Experts of a small language model: 12 layers, a shared expert of 192 neurons.
Below are experts of layer 5 (counted from 0) of a mixture-of-experts language model. Rows are named router (the router's row for the expert), gate (a neuron's input weights, with its number), up (a neuron's input weights, with its number), down (a neuron's output weights, with its number) and show model dimensions 0-223. Each number is 128 + 24 x the weight over its row's rms, rounded and kept within 0 to 255. Numbers have three digits each.
After each expert's rows: "gets" lists some tokens that make up at least twice as much of what it gets as of all text. This comes from a sample of Wikipedia text that the model never trained on. Tokens count by the router's weight.

# expert 4
router:129129111124124147122172137171151157117135161127089124121132113120153112127160139111091135142130182134095118174161125141120130098088091111093104157133169157102127106162166118118108122137097143116108121102147140136130138122107145137127129143110103132159102186121119080074124155110158106124130105111154133128172166102130147126114073120134103158145095108105088182133142134117081146117103111181090108115093118156120099116153147128139068139118124147112142089144094108119158120129165096131112119136158135144084132117149130147126123151135109182155113114150149107139127106124110128113133116124122141139130147096103122160137103121140112113158067109105122077145106138173142089063142
gate0:145157162137135123123140102123135159174112134099095118119150109134147170114123130121139110115143143155129144142124144155151166122160118134137104187133150112138128131121118140111142119174138167099113128123132072152130147143155119107128135148119121091163108126149087107151120110114144156157143143136089143143134091169122115111123158123149117144124167122121111133104108121110182131143117159103118169078133119130095111140129171126132172134110142098131092094137129059093153143131142106125134118160121123109110080168104099145143105096137131095142149159134131210163171153100125139112136149164157167125107165131119140075163116152128098139100116140128091109115207125138155124084111
up0:157153158148141125136136121122104160158129100102107139134161090119129184156142119114137088122124150195125140125153181133127160115158136120124135195126157114125128119127138142137124135150133139111125160148145093173127120121169127116135147129124078067140113162153098101136116113089158128138139139138096129126149099156111104115163151119146117153140108118139130115078119121124158156150101151127117143125139129161108118124128152155139146159136135095139098104147125088125153150140111119138143123167113113094079071162103114144146119081166135154141153175124129207114156140106150105115126152151156165126121166126098151097169084175136088137100125139122090107136166103127137126102108
down0:140126161143133179073141101116136106122124131139130097183137108119112084141128105078132128098132165139126143109119113155172114156103113115133129131117116108086119135142120108170084143079146155187107109142114100056161149152111122134123100151106149177082144151107102162128128139113101165140090075111152120136136119121167162152126086128113142101121187116098122136118139126108126136127155116104154080158068091118126122126127121131105144125130141145126120147143156137130149153107077130081156140137145124147149166120144125091106133079152111117091151162095155102129145148143105118116104127124133134173107115130105102141100092104130111114150128118124123076145112153108121124122118
gate1:131118129088141123149127138126111130086197136091132109141163119132152149139161109114114117140133127115125073069132156113102111161137131137117111109125098107146097098091130168086124157091148136102145168105157113151114129140173148105125059151126110094146097144116171139159138122170079106138109100102130143116172117146120086084163111116140130128122102137131151112156124115114132124144137131134122140106144170139123104095050129124153139119133116131160123138086148157157122111133182158122130119094119116084132125131136122103128111144140104098159118149152123123104123138116172164134156169103175109162110119136104151137138123110105116102145130117116173136101115155193123096146106
up1:133102110080126147159126130124116106082185132102145084145156121142144152145153115110136084165129131106129055065139162111104113174152129154103129136122080112158107090107127177075133166096132115103127151113136118137112138138153120111122061124150116102136122161126158142164134125147074111133098108100134135103162148148123113095151122121136131124123092145146166110164117127122144133162131123128109129134153163144097095125064135113151126120131106121161127122085148158155117086145180163127135123112131138089138099115115120116123119136140109115170141160148137132129129132108185169159136165120161114142122127151121154126142122110095128132147133104134146119099123148175132086143104
down1:110123084142181130109137098161112146169113150105109148114114135167129107156120144162099147084113110164136119129129077147117156147166120116125124129114071139144192141083100149117092115139159135126119140117138118120111141077092152172148118106145151099064099131107125150098120142156112100149167119144110131115101102097121152130117109119166151145125164118158125126132064115136109128124120105141121186104140128124096112125126177167125106091153124161094179105104151144158111152109139124179160145163128148147125121153089172129157119111149133114120133178123144151090080142174112130098138139133147144136122102120144144120151124136130148136139111164128115160160105134127126126147121
gets: " a", " was", " is", " were", " an", " are"

# expert 3
router:072119131106107136168176111130134115096128132148119150120131141121135071129094161100093111098133170120130083143094096148131113076086124108105116135130178127112127113139120149109123101132105126131141111138108119134127123148106129118128108150136125120121088116132111126110140129169100105148146121150160189146137184144123126145103149114123080108109173129127111119180162173092125095125103150133103185083141113136142094107112123141125151092101149112119119147137144138111097132147148116137088126113166113144107162145143108176131075128119116117141116127131157126122128097148112105122143136129140148121118148196076068201131132108121123112138160102120132073115130116166125119110095
gate0:122110119160083130125117156131077122129146126127132124142101172124152095117154164160147102108147140105160092178083128164135146128117153104069137173162137114090107129149181117128083092136135120089128086124111125135076128126155148109104134117114144127151129181128132145104171109131123127134154138121108145129166084094151110129166139119091132154130118133146127093161156167178124095141104130128131112131112112132067130108133111115134141149127137174128130114122164114157124117113152099091135140139137117137131162100159150140077166164147114141133144113115163124117067114125130117133159165151109091126131113122138148091108159120133135112117134133097124055113129147088079120142123
up0:131114158097066107134157152167126099112109094156140154145120122132096155123107181157089118156153126072143115155136100143131141131115116145085145145124143141153116181130143099110127147130141123134125114140118145150072095131104105150117131129109100103139187169145143136119151135152152169150151135116162156170172136135152089110127132115108133150124135146126134175179087124094182116113141151106145122179124161113154125121130119101150109138132122128102125127123143096152146164101118105087088162174143094119085149146139098154125135114153140115156185126124123119172108143158112122140113148142095145094165106097125144129094130108151151099142146143139121092093159140154151154136133
down0:136154091129124154171112100201107079111104109118137128122116109169130106098118132166156127122096115125138107136120129172131132163135116110120139115127047135134109150131144099107146147148091085124111179152144139143092114140130109141081121110151108136150105099142169092111106122148145188112121132114125119130137148161144097097125106175137128148110198166120118137153133117141131137134166134095106118114110129094120128181112082110132161159113151140100113169120124100148136087122100097173138164147170140118140118094155134089123094133159081137127137099156110118163138099125134161127142121149131125127121113100131146097110183128117125152136187136124109140130121116144110099120139
gate1:104121127125106174159158117091147101111096137112134142136129127091108123095126136132138120104113120093129159203186126133098127113114145173161136107093149132122119129120116103154122105104134142133151100112117132163125099130142119177144106122176110179124139151169121107118130135100126111146107097126174198122133157186112127158127118191163122107107120131114131154154105126092155137137156142077138152111132121139104106138115152147087088174127121134135093135130153159165131126164083106143120136088163132152125128144143111084158141092145118118142121128120180135160136113123099158099137133138145122135171116122105155156086100128150129124143132129093119123112153123134127094071090
up1:142115091137118045124116152145090119146160121145125128090113123173142133155115144108151147139128145145114075051116136136153140129138103107096146142136083129138137094120134122108137143149101144141114161154127109102131142156103164124126185106092121075119120106099152141142132119151116131114116147154080084128150137074132130113125118063116118160169133098128125101115145151153124122152124106148124115137111144140169139104149087110164147087129156123124143115108102103104115173105173171122142161149109129129113140107110159161110119174136143134105139123134076143096117127139171110115122109105098132119106158149132108104132188134085116157133111137129099135139098116132115145184119
down1:105106110158119116108108108148107149151109141085126129139128123158145132078088116145109147137172117121136114114118159128159084129153116142126101175145117095150084123143141120111119142110149112125132107145139187151152116155123081118103098107145169129140127089106151188115168108130092155124172171134085103119151118125178121095145168131122111123073138134130119125105135130096086110128126114160097138116086068103128155125053115155106152133164117090134136119117109143120119131156164116107125149157101137167135101091132145126133120110130132130140105101102090153109131103128122100121090124091117126135138145123158158162127096103125129164153139128174116137113114090084129141080132
gets: " (", "-", " \"", "'", "/", "–"

# expert 29
router:116145104146116152100130148153155099084139144151099083129140130142168101128125127088092117166114133140097087109141157131166154143141108133186091106169145127092127155120157143123107107146147144103152110122104165148126120154182173129128113146138086128144115133189152133144192093158119143111141125165165126154110135130129110095116119083147126158110141094117122126098132155090106136104137158091133176093087146115116145091150142116115065117121114127124139126128133127124150168134163098143088142139125120184120156152147124137144135169102101133134095118106125145100123087124143143121148150123115186133155107116131143153091118098164119157119159141141128084106110133154143136104124
gate0:120152119119099115071107137108169132135144153090129128131134118084080173124124150095161116100136121137160118177099140135102122102131092113072106129087156122128115145106134136127101126144124122104162124106116117105127165141132159114119136141131125141116140181121139098167139110122146157196143131144134129126127121124130139161140141112159121160163107160166154117168149147140137109069122149115144122110110139153110105171068164125163106144131109112175120086148120113114127125129107135126053071141108096107145090166124159137122130138128130116100119097090110109102156152112146117112101151076122131124107159146142138090133148111141132076147133144105085120140130142107178138159112
up0:123165115126133105085110150097171126135137136107120126146137092097091173144112171064171141116109132145145117169117145136095137091151083094088113146090143113117118126108144133124103124161124133112170134095090136131134152150147151108094141144112115144118136181140157117159149091132126138183158128132157129113117101132140132162136136123147113155162091148168150125154132144116126114055123156120120137116119129131110087183097163149155106163146105117153123094126121114129114111155110144131076082131127107106134109162117151126136136157128107128106107085059119121093136154100148111112100152077123123119107137138150152106132125119159137084129138161126096100130120144115169131165113
down0:144147094097132108178133109156136125135080124125120173167164131108151135171162118125114139085121085144112101135119152135134121140085155176112130093184123146105123122152131112125097124090142131159091111109150118143144115118151107158092123119135120090117125202140124138110107116136162127108081100143110166113119125117114149111163083135076135134124143149136164122128108131132128113156129131134131106147105063158143137123153100097121138143123143147142150172178155157123139181130131100116148109114091123137118169101113110139134117112127129101127132092151115141142138100131119129132103151167132091107145091120130107100186169086201142125118151081111126133104150101123100116125128
gate1:068125125159107140100099140148150125104148126143118116134135137132075110127123105098170118136156126121122172104108100095106073165105131089110098142139123114142144086122155125116045149083161094110110083123133112130115121169122147136107168139147101171164131133148153120128134130148138138147157124119105136103155105085152158108074132124154185151139138122171168122166097154148103139153079144122148124121125123094114103109165127117182129140116131147097129147116142114101117116164134122146130097113122148091110138115204144129146129126154132129114159136123135127158133110108142177164134142109125156120158146120112132140117159107088104093104136144107123132160130146159156096149114
up1:193127151099148127143132122124101143138109114127163134126128128146159120142128135125131116122127122152157097114154151170120226117121118155125132110149098137110137158140102135127204129156110118170111164124142128129150126069159093115143089123118143081131129135128106139130100133072106123104091131155138105151120144162122086141166141148087075137124104115101116135109129096145163101104161114137135130160136144180139141138088135120097151095145103132163138105130115167150122121097127117087147172165143103160136136128066138123096105150109148149132100130132118153100118140121124084100140122153142107151122118127144116146145090143160156157141116075152140132113139130090095143096120
down1:098100145150132131092118132117102119149158119095104135098168116120109147153145160157171152174145135101098138163124161121136102151137102132178143145104116122134143102144097131110098113121118114143163128104113131083110117103102114143125153111160150125138121102126130111066156159139162141109136131158159088134118159134124136125094144126151173129109081106158141136125087121214136117133126127156135109141116147102120127118138091087135148087095125186124106089137155087149097085136126141128107142133138122106165118151154164169144087150161109117111168138182120099146129149144127109105125087135175152100134143135175120093103090148148133097141142134118138111140083141120127155129148
gets: " in", " of", " to", " from", ":", "in"

# expert 30
router:083086149101096147161125147123150139186137112101115125132130106132138106128126146098107157190119125151081070132132094128082115103109104148105087136168097143080128132101094147129143120136125158129104168131153125111126152142127171112129091101169117120162102120159112109159173177170144151151110117159122127149174120142131106135083144124156150124124142145129136105146160160141126105107133142152136131158138140163152155105139104128102132099110124111122161120171112136099126125146152110147093143136121117134123102148132113188141112157119136102117166096131148152137146139126172146113150144102127128105159141115084128158101095073181122108115102097098136112119140094125131116085168
gate0:124092165127113087077116135121079130115138138151198133130169125149118129110119112117150127113140110126097131119162144143120101131086185104159133134099102113121119103141127143144154161143131125105103160122099138120167143137122132142105074148181130075145120124126120088149124149162117166125167131161086135156127137125067112152106085102118142125120153127135151112130159101129111161143136096160108158129140121120144127130177129100167165105092150100143086135130171120132137118153137092128136124125144134127121139147118145144118112148118180149108106147084167134130159128123154096103180131120135087148131102112103124105105135181122186125113156109124119111130120203138104154133119
up0:139153111107094122144132118130146169134126123155096170118105144137123144155104122149092136113127152120182113141117095103157158128124121147104110124122141091087149177099096126157144084105114097129131099132181124103123124132153155104162162095095127172106128143140145174122148098128129114114095106115121103120151128128184130132154171171116143152157110113108137146137117149121112111152139142103162072168109138142077123125085119140092135126171147124107192136127102110116114148095076154151099155111148111120134135148141148117116159132157130079121188107167108107095124146119149148119155105154122147147129147149147106134142135109131124121140083096115189165132149084095144129133123
down0:171173091109154169156162125126148148134128136100112174120154140161137169142134130115117116107155138137113141141132111068127094110083128125140144143088186120133153143134147143113122114112124106116129085153168127114120111151123155113129140135132167127111107129084135103111130129106141155078155120140107109095097172109121135134091163160146131138150111084149086148071097115112125117123132081172134128122149116127123119125147122106098109154126107116147128095108139116117125128139095132135124170083099145083089118091137090127116123123132114103129160142079134117098134092144108146102151124132120187160150173114117128067118136149126109145115167098120144137050128120167149117125102
gate1:121159180149103125116096121142092134161104126119137099124074131094112114155103164108113131128161144079068112127101131155106132130117117128109116099145110111144147097124126133147078176148125131090145117128111087096138145191120097095138127135147135114107087091143133102139137128163150120143128133088148153135158119158111103109113106099111141120145123091120128106182110146139134092100110143151124146118083130115113136082131125109125158176118133110126117155104126098157081141107167143156136161120132128123157190150118129111145150162118139124147130117113116149086146138141142162112164176143111156093155149110135174136105087112127119082132131157149096142122167103136149088162167
up1:137096064098140164125143114125152117097141110172125138115176136143153133101162080165137117144091116145187149121139131135139127132110154119161144154107134126107124181148129131126182102092159119157127136120117164135124112074149166155112126120110087158138141156100124148119091107088118141097131122172126091124118154114135146135132146161152113114134092153140128163059142101106141149149143108101126098117150117145146129143106134158134093092152145167113158088142131141114145115145085099128126090123122115132102090094140139145112118115138122118133139125159140113166112104129120084131097086141136099173124094154112095110125167153131138171108132098099145116133092135108107173094089
down1:152112141087139135139139100107142087137125122096105091089126160145143127122115113115141180140149079130067151154086152117170085109128084098099117126099111164128081117123107078143132152121130132146125130130133118119110143128123123122100099110118149099145118165127093068125153115150148111131127115111074133129124083107208116136142103165129136127148111136152110171098138134141115113148116152150127150107151127139081135135173169107172103084126137100153138125194146116113159157100177129143154140156116136131139130141086096106131121143124110135114151102141091124154111129150123166136109147137165100148137096105094126142144178119139124143153109096159138107125091107127116126127151
gets: "ed", " made", "ing", " used", " known", "d"

# expert 2
router:061144133121108137165119121175123160117177159121109125162120120112144127137134183148103045154148153142130117092139123151145150136141110092113127115176099117086155154184141119058121111132123150147140121149138129136129141152118168113137151161123085142166097143107109111130175132141110145140133142155143097116185160125132130142109107127175139095099125103132115138136161153099087109156164122136131082099116119104153116108126109111104110124126168149127119161163110163113120108100145142124094131087163149105112126119158134200112104150082089154145126135107130146144122137121146157125138149127119162132129129085125134154126135100158106121149094120110142129105109158140134140111132
gate0:140145140147128146122155105166156145118126145125122118107076113128137144125147167112095109137166107161120086157127161150124096076100139151085093125136116159166122139114111105121174149150104076114131171143202082135142141163139125100124126120116058076138097138131127150155093087131160127105103119133101164123136112130101118125141096164145153100134122112113117156144117118111089155111132131115094124136120129127160107135106200108096124148140092145127108112156106134116163098121136116151118103135124084151109133159080094112119135146121112145114094124143143145159118121109112158160136164134122112184133150099143128135134158114131125124161118102114126128069157133183115121149132
up0:120137096152096107166115138130077142127152141134075116135129123123125141122135169167175156124083131102143185122127145090098147177137122155133174141133152166085145119156121115140127083108127101138117071138075174104118116094141110135117125123136132172122101099132094142101138158152129133135157113159165156119127132133147147142164088123112146132174123158139119096137126173107143101155106132141158107141109106152103147112139067098105097138123166132172120165134123127153135107141145146152139148147124105118128115099145146119154133121159154146122161143115142106119148134147146113105065102141114128095122122158137164154064103124160112111129108111137118097198120127134145147117131
down0:117128138129099176119130134097112109132120127109137110159114170143136155125114119160087133116183127126153078126138164134146120128145144105123149115129080120119131150096123166100150146106147141103116187129221128159139121129119135106091109135098135118159140129139159140163135145121099121099101116141116124158144145082104129127126087094156126122125164077119150128091099149136140129151154112140109138120121089134152124102086117152092125159103116164100161158185136117169124151096112174121108119100114125151137119122089140107106101128170117151139151089141101136164104117115175147141118140120125092131148108114199143143116175089124146128099095132126069120117138153109132118137142
gate1:159121145142109120111112133115137146130133148125136135122109085130123085132092103155156132115099156085114091125160104114121131174175159123112170126137127107123137138102107147107093118162100148140154125150113113130129124140092173185122144139127111159112156138116115121156181127149142117117107089132139095145132101137120147196077110119150111083180131187122123131114128090084122083083120120151077128083179105103153127116122091121151098089109126122131096134141168138152089133116136090113131110127119137128135121175164124126119159105136135083133156127114110153114169128116157111141144148123134127132119082112137149136133110109161142168159149116111110117197120146106157163127124
up1:097123163172146141125129090156111087174146131114131084155121111132134106131128089148118147148105117124133146137126159112131081112123143127156134095144092119155088152167105090150129068133125146105124130134134166139122139131107118159131113126113118139174110147147105171094130183120114119092119112114129087093137092094113129106108161139169132093150097147123154118125078162172122136130119107127136140142104139107155172168132113100117135140156124131080126110123105149114085047095141113094116101139113173099117124113140107114075161103075116138169149153130161170139119133134137088125117142110127104145148107105122133130115145109087104158092113106117133155156137143136115092135116
down1:179117123147111158126097130128157148147159140092102111145097102163127123127129108132064165120146124130133108109119186151115100144133151113106154144117126121079098084120130206116126120107159103128160157163166137133132102158122131133078140116125150110126127084101151122163114145111152136139146104135098116168130162169143134132136163160142133166129125125124162136147114107095114157168175132100161135134088161136132121134105141112115128113097124123172163110140151132133111112115172180173157154137143144167111129140124145093133136117108122126127142158122127122141128126109151186103115088153109154121148171184134099068144185100133148103138118142139109115130134089126129132115138
gets: "s", " his", "y", "'", "al", " States"

# expert 46
router:081145126137111173158176141130192154136100146136129143087105151118120115119114154149093112118155141142114094104132153151147114093128107112104111137156117124090133137113130100120099165149133124162155135141131149143096123161132116123155130160126157134131093105159114088144133164120145168107140134141137147143076181106083122140082105115177128132115158115108089115097113149116093118127154146131136165108143125096163112093111121108140101076139118107132156074157125119124163135111122125112097154102155159119132190143133112164149118117137083164177105130123147138084096125115126132133168114149139169132141137127113127124123142101152080120117103097093126114069131129174157148107147
gate6:115139087140134153110150131125132144154102114108140115119137141133120121144126149181167120133127106104153092106153103152102130126114110126155161153123109138124138082118124151142133115116083110153081109147111132119118096138157105133121097121113154166137119077109140119133126151082119142079138126143141124109124192110100094132129133139123091135133167132189163124128166132092112143136116132121162143112161142075113130089134170114096150135149101152133138119113090138097115123119120169098129070192140110140167113139132145123176118114090123090192140136089096086154100141089145138149152075124123146157129163130144139129179086137099110112142101122132138101164114109143113147127159
up6:195117141073134097158120130123146094110161151135158123139103130128078151151085152129131150133125151137137120155152111124153125140124166123124128112119133125159104178089152097097136192114147147146091126128155142135140106093132118143154156114138124075102143145122104123169091145142126154160122163127101123113103127107139123101102113107125185131106138088073139138113118070129139109153156101115128130121130092136078134130044083109153117127135156090097133141136113119121115136122134137136092104088090123122117139114119123130122086132113125149132115147097070116160115132151116087099145160127139095116156100133124098094128142131087097174122159158135135145090133133115134137165127
down6:143137088117144119111129150109127145145135126110113089137148108117147148151115166148109161125158104129124118165119137114121106127120160176098148087155168090128140119158149146182068114150147166142156125132129149140172107121161114140121167144162152147171143131142130123107101121141160134172139155115118138156109109121170125124098092109180118128162139120086123144141122102115169137123155124114148126106138140145148157086113136119107109129101158128134145094150100148129116134094121146141108043116059065106112105133095135135156100116129151087085129136126094126118116093153140105094159138100097140123143089106145136135064104098159128151118123112115119156149163122103121120135135
gate7:111116126094106115121147151118149137155117088176117131099161129095149132125166176107144123107092119107137145121153144119109152076164118080094124171106132101100146140158146144143127152100123127137082158126154127139124133144109105183143115101154112092121123105124112083155140138114155115115112170146121111106085150133117160105093109134181113155145121165110151126108112112122114146146174084142107138110137157115139129162069130167117113112146121147137117133113142107150079147158114104108129141116103173095133107161152141115158123160172146142163142150110128124083138145134111148129111148149135107133169152148172101104110158191123078101086125134111135167147161111132137129104100
up7:140137128132122186141122123142131086135140171126181123145101145162143145132091081116128116160144123125107107149090123175120129146143139152141163082145121138142149157140122100087103148145148111132168120102062114122134097112130163124127128148149130132099109148099136141145110119164139137137111090108172131133140098132133091150154157125112147093125112122149067115147104132157130108114109162128129140171114123142172123135216110140122138130127120076129136126134138151112107140116168090167172148120116123141129114113118090126124143108111107129104139101101133139147147135134125146125150126101173123130031085122095131154131099121139197106130151112146109114122094147089142159123118
down7:078107142161109101105130133130157116097130142108122111145119129127113098094120163123151139130096129104132111126155144100151135134132104066130127104145151096124169167122115156114162142184118112128163105121160152069095124171125162135120128126145077175163112102157093131117125143122130117166167109130163166172128131113170130110108096116126135097133107110171106119146132154118112135132120115170149090138134112094108122175132146131122113122138165122145071103120150118132109078184130140108100121136097102075121127120108116165085177166122142144152127152129137124132097138130141113111168119111144134121156117099149146109095101084136061125103138122130143089166136126115105115138148
gets: "\n", " small", " On", " attempt", " 6–3", " injury"

# expert 20
router:110113170135114047162143144145171129124091174114081124121102171124157071105137160139108133107133161102080101106146100115099116127114101106156114086133156141125115117143165163103105124130128129131120132151156141128109142165128127131135110135125079128162144187139144127098152156144136160143151136148129121088137184134147113127090080132148084136128103075135119126110168149133091100112123116120094102099083111175148111124160133138102092075151140091127125089156137143120109142118130111112099149101153134120107127161117090094125147144105122141124146106122143134141154147174158145115105096122112179124106144130105143150124141125148138124100122140145116138149130072155143131114129
gate0:128107130106118115148112115131139139144160171103126115142142153147119092159087139127131111104163109100146179157101121145118097130133102093105129124121148153131142150104064120130094126139142177124135110120142119119131121092120129065142147164110137096125162105092147154096102121130160084124085139112092153116145131132164126132086163130129139122116113149125149078163101157139118120129093184126120145085104130119109137146098139152167135128113142109166122153095161113106129140152162155109132151155147140110104147155099127120107110162130088094052100126111138098119134128163104152148158126136188138115127125144152146098115142120122097136168159133149150111100130098076083115083143
up0:119098114100100100136129119116144145136149189118091110132144168138136079142085136134126098114151118101132166159073122149118098133137105110107134139119154129145130164130063125137093123148161160106145099133152125096118128095117139056151151124119157080133135118087163151076094123111137077107086143122100133103136142134156140137099148145111114127118100157112168092149117164120115098131101155118105151099093144115116125133097126152144121142125156109156108141091152115113140142141175135090135141169159134109099133142099145135122112142135089107086096137128127102115132129154083168113144122113196143126122129151148132101121146120127095147153147144155173085118132107089101111114150
down0:075168134114113093109119102110118159129145134155118112098187112137134116096174114132174160073130182093148136136110107155098137159166154119122106127174112138090115108122130115105124108124147093125128110155108130161178084162087129106165103134168121109151194133159166116138115122159154121150095121157111121086115128119128111145154145115116146164153125149121106135122119152168160144124151144137119103108081121107146135183134140113153158150114128129163127120091145141156112139124090172172143104131122139120146099138136122197132140102141116157135182095092122123130128106109151133116100136157105109109107133155133162085154097136129135095102143116096130140134118133150136124122140
gate1:101110093104108130155150112122097110108133125142139142101112130141183131119091098105151140162102127092110149105130132137078098160102183194130104075159092117131149077089130120147121124073127108099168109110144129136122111118141153150146131122114127133091114117108115151111111106137123193121126104129111115176152095143129104136108102146114165178172149076121180148123111131152167142140163104117183129149085109099148121095166094121111126123114138123141124112094095115125169100116125116145142101103134170115119097127158126116102144114119144144111114106164083153145086138113131152114112121139130090171118134135114124131113152136156121180113125124117138118155147126119089136113131
up1:139132157143128115098110138110155136137149115112118094150167103112093127139172122183123110110150085153157109162117134143151139079172071073132137161095130146126110176174101120114132153190138151140109132148113127134131137143143084115105140116129116108124166137116161121157150147120113093124140123132136141069076174119133134128178144113116117119080085152120086118137173117112107094128139151131076124117158149172079140151122152128131130148136134130102113144158163120110080182141135118110138160142115097138124161140100113135177109170131135106156144126118144089118167122125123107133151118120117132103132116115140133136126105145122148112134168141160081144121104140138175128161138
down1:117122118130115123087165149164128159135091135128125119150107124161092127164102098127078141147096159138111116133139080150129129099102113170106145123158147141126118143147143130141121130134128147164093105116132145131140120133089172133106149163113165157076168137071165149104149131121150082159150108147141158098208115139147120123161155142154117182122112159138143153130139138132167102140124156152144105105124149132097104128121127162122169126060118118117123111141146123124120148145141088122167106154119178122122097130121123138144103114146131143064102115091117142119118096158129095138114145120122140111119126083126127163162142138095112110124123176144097077122148123148082088121115
gets: "\n", "th", " but", " \"", " co", " one"

# expert 13
router:118115114152094133182164111150177152134132163126102127139101119137120090129146166100099144136137131116125088125124114112178139142128097121131142127137127149104128081091150107136106091122100155148095171146125102153125126125116154117128107113110108162139065115145143102062167120139112139129101097156127138145098161117129106137092138162155116137121176116117105105159146166132120111116158154165134118120093117162135165103139108155104103135090142138131132097134126151141155092120174110112050131060123104105099150087161120142116052135147084109136119099115111120103152114133152146104114100093142134155124133145112138133120130127126105140129119162150100121115142121126163115081141
gate0:100178156105112124126180138097113120116119166101139115106131080048123143131115134126142104138160094116140131163157131138138106076187179112115145119169129156108128121133116120136125100176124115105111117154160118131109085150120121131109172122103139124116136145144142142077113121081110126090115119099096126133106105128097112106133110156146083121116167132105124125116133138121102126106083144110133095133126126123116120165130112131118126137084118158154095175185114154148151111138115147157141095140129086174111091152124122133086113115151113137155128112133092117144091138166109143119105149151128105151136116140083107148125162123164144134149103155103075127104160165166169138115136
up0:133146186104126129091148108126131112127078137080131103123110106076119175135135119132137108150163131122131106134164124156122127100183150120128121115107114170076103136132153097103151080167150146120120099136150125117125101151123134106105167129126109114146131129112155068117086091088103118126091102113092121092105085149094114068114116140120082149093138165114119136087147136126129164108063134093128118115144105125103132178120142124143129134092123144128130142167128139141128096128119143163107113157123095154103099144118115146110131135152101142153119079139103131133098105172117135126098108176127121127139137096106144175171149123159139142166137167099110130105142131123137134095123
down0:158170143116117126162146157133144129150147147164088117139124149083102129167108149171186103126101104118080179145107135146125151144093113172102174166099145151123058126145076109144136085160114131106081111126132083133143143134130091127115100101156154109109175116093122148144114122153112118134101154128156141144127078138172114139118102178145142153128101103098116157158123128161121151119109142162130134153178119172152125104134123131102130127177129132129129134092115155123143125112124129094155153091130104124169119144117119127096100118139159141151160142078120102166123132115154139117132137157125140105117133140138075118116152122123146162138146111178147086120129129111126138139126
gate1:133106105112149114093116096131165115137123122118099073146112115110155112132071125121132114157081101150125188140134085132127145132129149100133158142149093092148128081113122158110128107084119136134103132084113129133150097068097143158129119149121120134099130090121121094114148131148131138114123104126169090149179100129157159135113098167113115140142103154114113131102125084114101109112128177117104116113066122110175113136124121096080100141115099090115136117129134147098160129084159118107139130175093097180126145104117086137125119115132120107136134092094154145118085171130109122153138123110134123155127102086104120107154140142117124160126130142115110168179152108104155103121136
up1:158145140162120151169133135078090134160128113166145165129129152133119135134196123109105160098126116140130093102118130126170116108126112134125124106107151157126149175126124115123144128165142122113111156161125154126145102144115107103144094130157114079159129163142160172105125145091117134135114126157105198053066146101144135122139179121146131129122111111152132115117118168134132149119084109138169138147161145122099170084109136150141118121171141129132107169127082126140123107160105137127168138109144166082119118141110181121135133120142123159127125186162131139114140168122139111108124116116117133104143140162130119129092115128183108143140123121148127089114082156163119129158129
down1:135124136105106100144152122119115066123123135124153132097148148143074156118132100092141125166134114121143121146116129122099143090131151127123082107131148174137132125122137160102156131130147112137101158110124129148101162124121139125100149161120115115085176147133133133143138108145159127092129121128130154157114104138131119169116150114093113127136111152107132084145120166100094134105100118142151139088157131117086094126114123141120147166135171127074168149139175126114131135161122109131124149118164150101186122117110161166182126079137120108130110101146155112085150080147111098158147131112169122151151091109141127133178092196150102157100170144153134111135173129158172135120114
gets: "e", "-", " at", " won", " South", " up"